From a checkpoint of a small mixture-of-experts model trained on Wikipedia.
Size: width 512, vocabulary 32000, 114M parameters.
Experts: 128 clamped SwiGLU neurons an expert, a sigmoid router.
Below are experts of layer 7 (counted from 0) of a mixture-of-experts language model. Rows are named router (the router's row for the expert), down (a neuron's output weights, with its number) and show model dimensions 384-511. Each number is 500 + 40 x the weight over its row's rms, rounded and kept within 0 to 999. Numbers have three digits each.
Before each expert's rows: "comes before" lists some tokens at least twice as common just after its tokens as in all text. This comes from a sample of Wikipedia text that the model never trained on. Tokens count by the router's weight.

# expert 2
comes before: " |", " ", ";", "N", "8", " -"
router:503470506512502433562506468504548449518497483517544529503463546477513525424495517491499500528433528496505470524465512440484433493510449506500435506468490516552534526473548505511545549457440482558530525490468395542468526452473429562493638516494495497489537519518439498574493458493552507469541501526503507587535402471574438484511545488485414465542502436497507520499548416540441497470502
down0:496550472483473511469441479498528528518528511469526474525489447526515445482410536471521504517526428484530485468478476467483444454485461480465561519421452487480436488477524439480452570456488573483555480478470519521460463485503538459547525457497568527477585564509559517501470502493428471424500501503504441503557490543618521475498567482510506532512512442444610484463490450519493458464503
down1:512456562503398511493500449476464576491492461495453489496538494449533460470530486393529499557553479414517524538532490479596513509533467432446486528517529503489497476418500486575535445550564441519513482493425509450529518517504530448491476533542435524455446456554474517528512535494551496541480487541499543454448494524511363496518442528552510494473521523543526511485463484492514490596483
down2:498459595543535511513455510535531403467487451506526436500536465463528508479528541491485469442531534507434480494469404489426570478539469513479550534505470449479492472534474522544463523509555492533526422462496558529516472504546506483531461624511465475496433570530493500498425513542505509456541465412509495485514487443527517516449483511451495462498482493474478422540575464524447508517534
down3:418506473506527491495528480536497498448461517491488431407550435529465539547488521541469453617416433504527534522540494495473533543477522488552536548513499486537475538543434530526422470498470517460578509503525497536600489495534441502565527456556500491483507575417515495517405516422492436524497517500548483600535469478490595572513533530502484556498464468599519446498478514499406523540493
down4:561521578467491509541468500452555424468531499536489524530536499456465501485517505521506502464485463436472503504466532544473443491513538474472583426489475515520462543506529514437500491574481428450464576521477494483528503506426536549459488487434501444538518506531514538565464566514509550471532518555512468519545458537579507495531521566528541556504582527477472569493600427499474527524493
down5:516542500555471415416541531498490499450522545469486477448494512537587471466491560478499479565529524490428424482444540481480438521549502437472508565561430497512520459553500503476515583554493546492457476516508524543541467538473498497469526453501558490460439569495496452472484524457531505545502577481480506502505534526438497468505593504494433550496477582495491455483519513487564488543480
down6:486489558547533478528528481440474577446428538458504408513497464529459581442478491542511516479491537453470591536472489462577456495501526491512545474549481449436602475492485494520489576545519527501461506458386480470485531508487477556545478519540472567464497586563431462582413454502366542493511463449540460464564530510614481532497517542505502469488547487505524472513467536586487465497575
down7:437551522530432514495542437575477526489476522455545595464515508559504528472482440456540427454390446564502503470417497506486515474499497521507521590439492517513524487446533468501452501537441513549511490549557488521521549481459516479543490451426450489480492483436548546466483455492533501489528576470504527514586553535559454468480525480564563521510514449504480496597507476524563506584504
down8:521496494553563498485530511519523557560443433429498484460486512455491534462521494520363539550461482491566555482517504456529469474525488474485549530533518446542554513488517501449550528440528497507526500494503499483463476528511557498502541469472460415468554472543501452572488476565471514569465387486495465572466539520511455532498497460492481512490460493441497531493503539498495479490494
down9:557478452477474461528479493523498518513516506493456415560514476522482515446445469450531464471464522493492490474469579498495507505505433421546494526523502522561472532530485575507498443481467520473520505490485431524489524562474445537458581450502532513449459532539454513467535544538486504520441488550462411499475585455552445499493594478539528542542496450568459518496508568506520546538566
down10:490503516446518551499540471511515498518463532500482468487511548457500525484476584472495492530513463517472547580545543515474498451479529508467543526520509515412493474544497516558570490494473490492465513456471472498556474444452533535532427490479492488502532547518496541517430494521447382528529536502477501485422542496477439489529540479470441540489465463468534502458450487548533514489506
down11:565465493475472449463518451516535543503503554394482508505486460497509522472443499487528499490498465456573505516503556471524519523424514525524498435448562463522480510492564445472546501474511533590518473447523483440466461465520579472450503518486497469534518530555520490479446516489535515553542522514560502513528543547530504508491482508531566487571511504491569519458502570554469518530545
down12:525485549418509452496470505533504455462473477534496610479556420559550537499496494523488552542488477491524459584564492495472485466518489557537471556533553545536472542525483552500507509482508508500460505500497448517540513537504457492502457457501513507512595490512479525466521555510430488501494437463547424481583563512596458488525526491520478520516500481516443479513438511582516440479515
down13:509511434415442446505501529527506501441481498506521520481527545518449517527499445562483570470494513406521520499487553495507417477537502524583499510522539509515487461461505496464411456488464502477456500494452515527566491473482459547486462523525506508464502524488484532482518464539566478478523532443497462536518551489539558554428460458527535448475532593435508511502473534508504438509493
down14:526456493470545421527433476474479448510498531535485414494507505551601463502557483485508512486455391519455454472476496414491487473505454514550569508473551463508448524547536472449479525549537500446521464515492514461483465478448480446551576502418517450472491530581510505498473533459494468512478475492478551548488542522532551508501512449480529512529521541534529543456467535453472571527464
down15:453504508459495507506448558523474559454487520453544524540476540487473524460535502461464454544434492508507505471468533451522538475497483493528496504489471479584512536488554506519468472482495567488406545467512533522500501484486496558431475498452547471520555548533537488530529492484469472572550547547403509505477511486563532496464436449423500537506467465508482461517437514571398396527466
down16:449450543502438482465492501522569586501461519506502509500481394529488465494514530517439488492462579479541487479402453533554485522470491547506511526553622489556492477467506551466517507540546445501463519499433512477489517570469536477478492524426493465499510514541491517469496525508484464484458471472465512450468482520483508468500526486491487482491531533469460585512482479560495448468522
down17:487523527438557498488486528521498518461537482551505505493517540567494591525503543436531506505496497537457490501537505517447528583478490535487451535523487526545522461475599471413501521553460516581522476448523430541501527487450536474474564478468426476521540460401475580501515477483464556532536531542498502435511481519483509493446527554532513574424455435521496439493562578471523491501430
down18:498462549512563534448511487499495478556448454458442544451454530524516471497527522518527525459498490487498499493478457611483457489414506512495433468556454571510492522441485534452530509605567455429460512530502506476533497524489458480526447468504441460480470517467490498488514519486593508472497435564515463475498515450485482535494496569470533444562493521555493467526508533550455519556512
down19:537505483520488459485562494456500458470506485459520533463496577485556496374513509518502491445439507472448532469468497478506459510548456500423555475461483474423501538497475586529518499619391529464432482519513426442501514487469491522487531500471534453366514515513427521569477496552498564516532493522521460552490568495514493513447445488546573506542467493491439504553507411527510507492532
down20:518505466518460575519530451481512520500437544504441594486423519497541519471546485505460493470547510455532488413550429399389526515506479490582537446492440482462503561479497568451527456515511531490450532460461503542501526524458509456521511450555486559406542541492514558489565426489574447505486511548538475489371496454477411596489487533509491561486483448581507542427479496541467553475470
down21:503521523502441458541571534488489500465432504497433484533478458503485514508502554538434502470455452487464465512483471499454505534501435435584474542519425450530523508522469533507416522474556525473460489434486462517470489451507506467490549520546522506401517502559514467487494522509450500488509519474414536522500518525507496553501496488428506522530480490580539475508455599519461457444459
down22:484505429556506508461405480522475492540495505471432407583533466470526518541493448488526448443471491505460478521468532440522511438549508423490517487477433521500549517481478537458498508435381480463462473460486543450482446525548512465539507524460499484510480456485552526407511479482529500427474507500489532524416479464524495435504544527571452528440428556443527497455525536513491459502488
down23:589527464536469573440524478503487504456563480482486556489488463556546443432487523468443517555487545514520400519533554523535470428455479460538424498474474465511474522499549470549448510447514433490514463533507442548535492533552451516478492525513491497521488545465495520511633410437544482504457449447478476535526527499507440512484506409499521561551521534463527580474514453586453533604492
down24:509538525515424585476508539527499487494507497522483477498498491539438449504430514495513498476471485420535510490503545449628515403444545473505446479572487483458507538566495539529530562580477573531503522418531486496472472532530517519492501522485458469544480468461445499509472505515432434521422535553567459487493517500442435467462503487451496479494505493510456492505522541466535527464486
down25:446441528525434491507448468483516556536501538533489511454486466496468481497406524512437479457429432525450494470483508520527484530444457513488524466532511530497526512469534526434498461531526459518514467577595550463479493566543556464466450557424536473500506538513496471473553567536505386533521484478465499503513503493435495522501490479499514489460507499501470563486509547544494492561501
down26:508497614466528523495466489411451508523555507479514519537487526446445521526492452484503495383469519505492501442491492526492546509514506560443535521537515453507463448471485525488523455505547537482533543519566531476481411526555507590427449561486456511518542548487444440427481504481504526542432561499445477534454515510522520536462419574510536458504449524518447569546478476499468435556525
down27:519504584465460554475474519467484555533557452529507465518546515460446473561509513560518542561601545527548488568524448459474505518577509549477500559522503469519460481536488427469481470530540483495530512415520443473504499552483530503524503492566510449511547480514478481587526519506485461503486487470569456478546521557507500452473565577442472439533543515533511549533584456512552480562497
down28:482536467500546491517503450492470523441439542478507477525480450504440528493486520543523514509557497554402476554490518496507576504511485579503485489538488472508554557546454437560489518506524457539524562526461465482552548524536505520478537524503572505500400516545493516516522527507505485509455589581477472484387502486532519524542524500441524473591476494494510480483546447511558518539472
down29:492553450497520499455523489434457525474509523506496502491447516591532413501490540513514517494531538577509536497461473480465516519476559557482566454482498502535456564468497421485492474470518496525486470498530525537475512540509478514524485442528489453480578541505492475483420497468480526484576548519470489411421553550481536424541480498523498506497575451509436510515505488557475516508562
down30:549490516500587502414522495504542512491454543467625494567529499575497518488524549512463495537498439471499463462509469476445497553538542526479496496547473500438500454542500526520463469514419522493449482445534484460504465544439445459477524437538550529501492554461494496517521526466482520524523518519471451584452489484559469509470491535508507529511516491472542519549519577515534606510533
down31:511462534471436510505526477491560485489544487572437456492554530504595513502501447547430421466484481518497516489461549436518530476525494519517438559452528491561464462565517541485553531629494490468525463562491538492498472526499490567512497493475403481510422423480508506524493518546464499538513425513444522448519459570490525519490528527533512513572521471462519471527508525516596509535477
down32:553520503527541510545512555587449525519564546562473482473389530506505476532467546517523453494453469510517485454511475570494459546460525522518456495544486475499476491470496453472521500508496534465515486401470525528530483536532565439363470459396488527470455475515528532383468573479531546458526474498474481504488490463498535482533471478491491523514523561563517538554457454526514414530514
down33:551453413539494538534551450519392530511490558514525495486493522475495435485523543477510502514503519549514497510562509512486501449473558508554510503474504483501513505512557525535520517557515539541451436520407558463552507514564483452443552567471462508480516546532470477507468491540433592514469578553465541518491486536565509507520455494463557503551502480496505497528411470471552508538477
down34:469452499527502515487494465544459503484464444554459554534451527531433517512540458467525524528451524547528489526494482492477500559462514546504466546416557551501499487471527449470574456511485536485418454520492514464449543535480497522553511537566564496509529492495484490432549445488458494541447504476521540536437469480482471560468574441461406577464390483483465523528538467500556457472489
down35:530422533472465419509486450515436443513536494523503436517590532498469467386434535465505467515509515492519487562460472443479433413501498445543466517535518501490498505488497475457470551480465484491513450497432536448492519517534438477581503583472485510566464462475480522440549495471518494528447546421548532543556489527420435463500495485536529448508465450579442551526513508531513467580556
down36:516521576439440545445522500556522473555481465547582483523537508480435494456499477553515489519547478451500554517450517537482444468438568505502510543405558491535459497484550545485562466532484539440559486475486590467461490509450524533516487508474537438499439464526537470503593544526440498529513526552567581518476537480495405483555535475524481518528523484530507501517566525572499485480439
down37:502458506478519485499521477446536468449507512518474523477432507432474595500533362526525495531465525537540536500540497553496542460483499466490418526493522406498424453462498449506545487398455480464467465543502463484421498438560480487553544442496476494510579434511446458521544452490533474570536499469548553431523479487503435471507533523488508516543459495488534512528468513481507544455489
down38:532434488500489489509510465490501493460521555471527594498508509507457514451555438522514430536414436483495538450491528526392504487542511485486515531575500495496463494517524588508484542561489466476507470510501520563462515505499533469533553534522499465510483484508530488487523521460504542468472440424478567432504491449544494435575462507466447489463462522528497417531521427450427506519434
down39:468547577485598511590486565556508452547448488502486452505494519461509478500532484433517439528456461533503483483529422468505520448540501496452509518547517409507448520515462425449578564481432469438514497513474501471473487469528465479476478514476564473484515479495489458497569520553529516489472519490397495481400518446544522533440515406500461506460435510463550555471505533507572530495485
down40:539393526546432530505517537484563561474499463534519536503547447542487453495534463486530405567555562454479484431480428481502506485546508426432484507487431545488544492492517484558457525557488564512490508486544479540518511488550587493522485507442487470551424481479512493449486549431504500514474556547483505408499517436463514545534515464462532574494527564493435479529521460543494446517491
down41:436534578505492566448530435529515573507560500539500551476475571504532500502445543536513430542518557476517527443464516558480517470499498437490558572510486556556453542473474476481544523499540438536469507553494440486521516453485520472526515496522487531475524525523482512534498444449526475469549532506579551508452470393516512535444533450503472479522567462480515538538489451504557510448540
down42:540434473562434500454485534457433507613534453531505479491454594426525484485520491523400505539486506480552535504486518503491486526518509470480471444512493527491494547484551421527492455497550459511466499493496524463499455540498479470455556523484538516445517523515489445491482488517423433528515462546455505456471545584513451503525531509481458486531400509502500484495497408479603442483487
down43:499425482476517553508457523461489543474508474521490498457506542427546488470530473533495480550504451516494443534501382508535493524494528466510541484532474522519496512454493462391410420453510548512534506529503481526533501425516526507506494484499479576489444505548533394524515431443528551462531493453553529491486484483516544456516494505455543466471519455543475538423530550503554526472499
down44:523560500512452436548465531510547523509512485520512597457471527440435490494592557510477481569489433450445501518458536546519470461522507584475535455500457482528408429443423506533500503442513507468509461590567534497512512476486459463463515565457549523518461639464501568562426427452484518514446514462516510485551545490553456473481446535536517525509493465491573495541541557503440475433537
down45:535464538482529465452550372485526508461502562510484549507437450529512558545470522494550485430439562539469555560487503519537500528450460360567542462576453488518587536505580470475464495517483542519516465525536481546526497516522498524458459477535459453469556464426446521601480485488485610490551565444468519477479582503500506491485421492526533471447533456458508475551465471478473509512477
down46:532568485526544515544548504536563505539540555555509422478464569509481521494536570451485503483496494526468516484427435439468505556555520591520529508497544499555468511525511523464428468536495500574464448537507523547515498556491495533518473537493558567485499551478469493544448520422467508596520513479473464467526476517541456439552468528443475481483491589494480500518459509517571447413510
down47:531487521487525482533513543546512463556529562520513512540504558548425522487576444450526459521489509451500467538481518533472591495513559471446531512450499506542501495565520466519460552510500568501462463447455519487485457523569606513435531503507510508625483450517490501485461465543448561537494511496545526530553470486529527516512477478479524542473539453481540540498473568493481478519431
down48:544442511431474523449434518449512508523540456546498565573527497499511505530545449458448495571559546542535513533497454537465547526554494536510541426569563460544475487555522521506459460487501482543461498523483482476520555504475478533503454518498565448471516467519528450513529481495531480531579514521523552526484542447464488483489491494521484474440489568536470508469480503522547503557503
down49:516478465410472429428451492430427444469483437521472526429452477468508517531543433534526530485460485489488472535522522468476530452517499540509504578452504566476451476527510492456516523464410502539483480472573472484446430390531506447543496493414541542468439555482536524469566462495417505494415535503469467468484541471493524561506480529473502454476540471477523493540509499520423491539559
down50:500443531474494470572430442430510511490466477537421503493400508530559523587515425517492489600460489387519436452382490551504487545496451451499474498505552486471487507541447574511449545519462504516572494558457464433497519543546494480476447497529507531490479560483513524444444420531515503532508492482537511581572512478552487445529478474425538584435518493532473466436538566506475543511479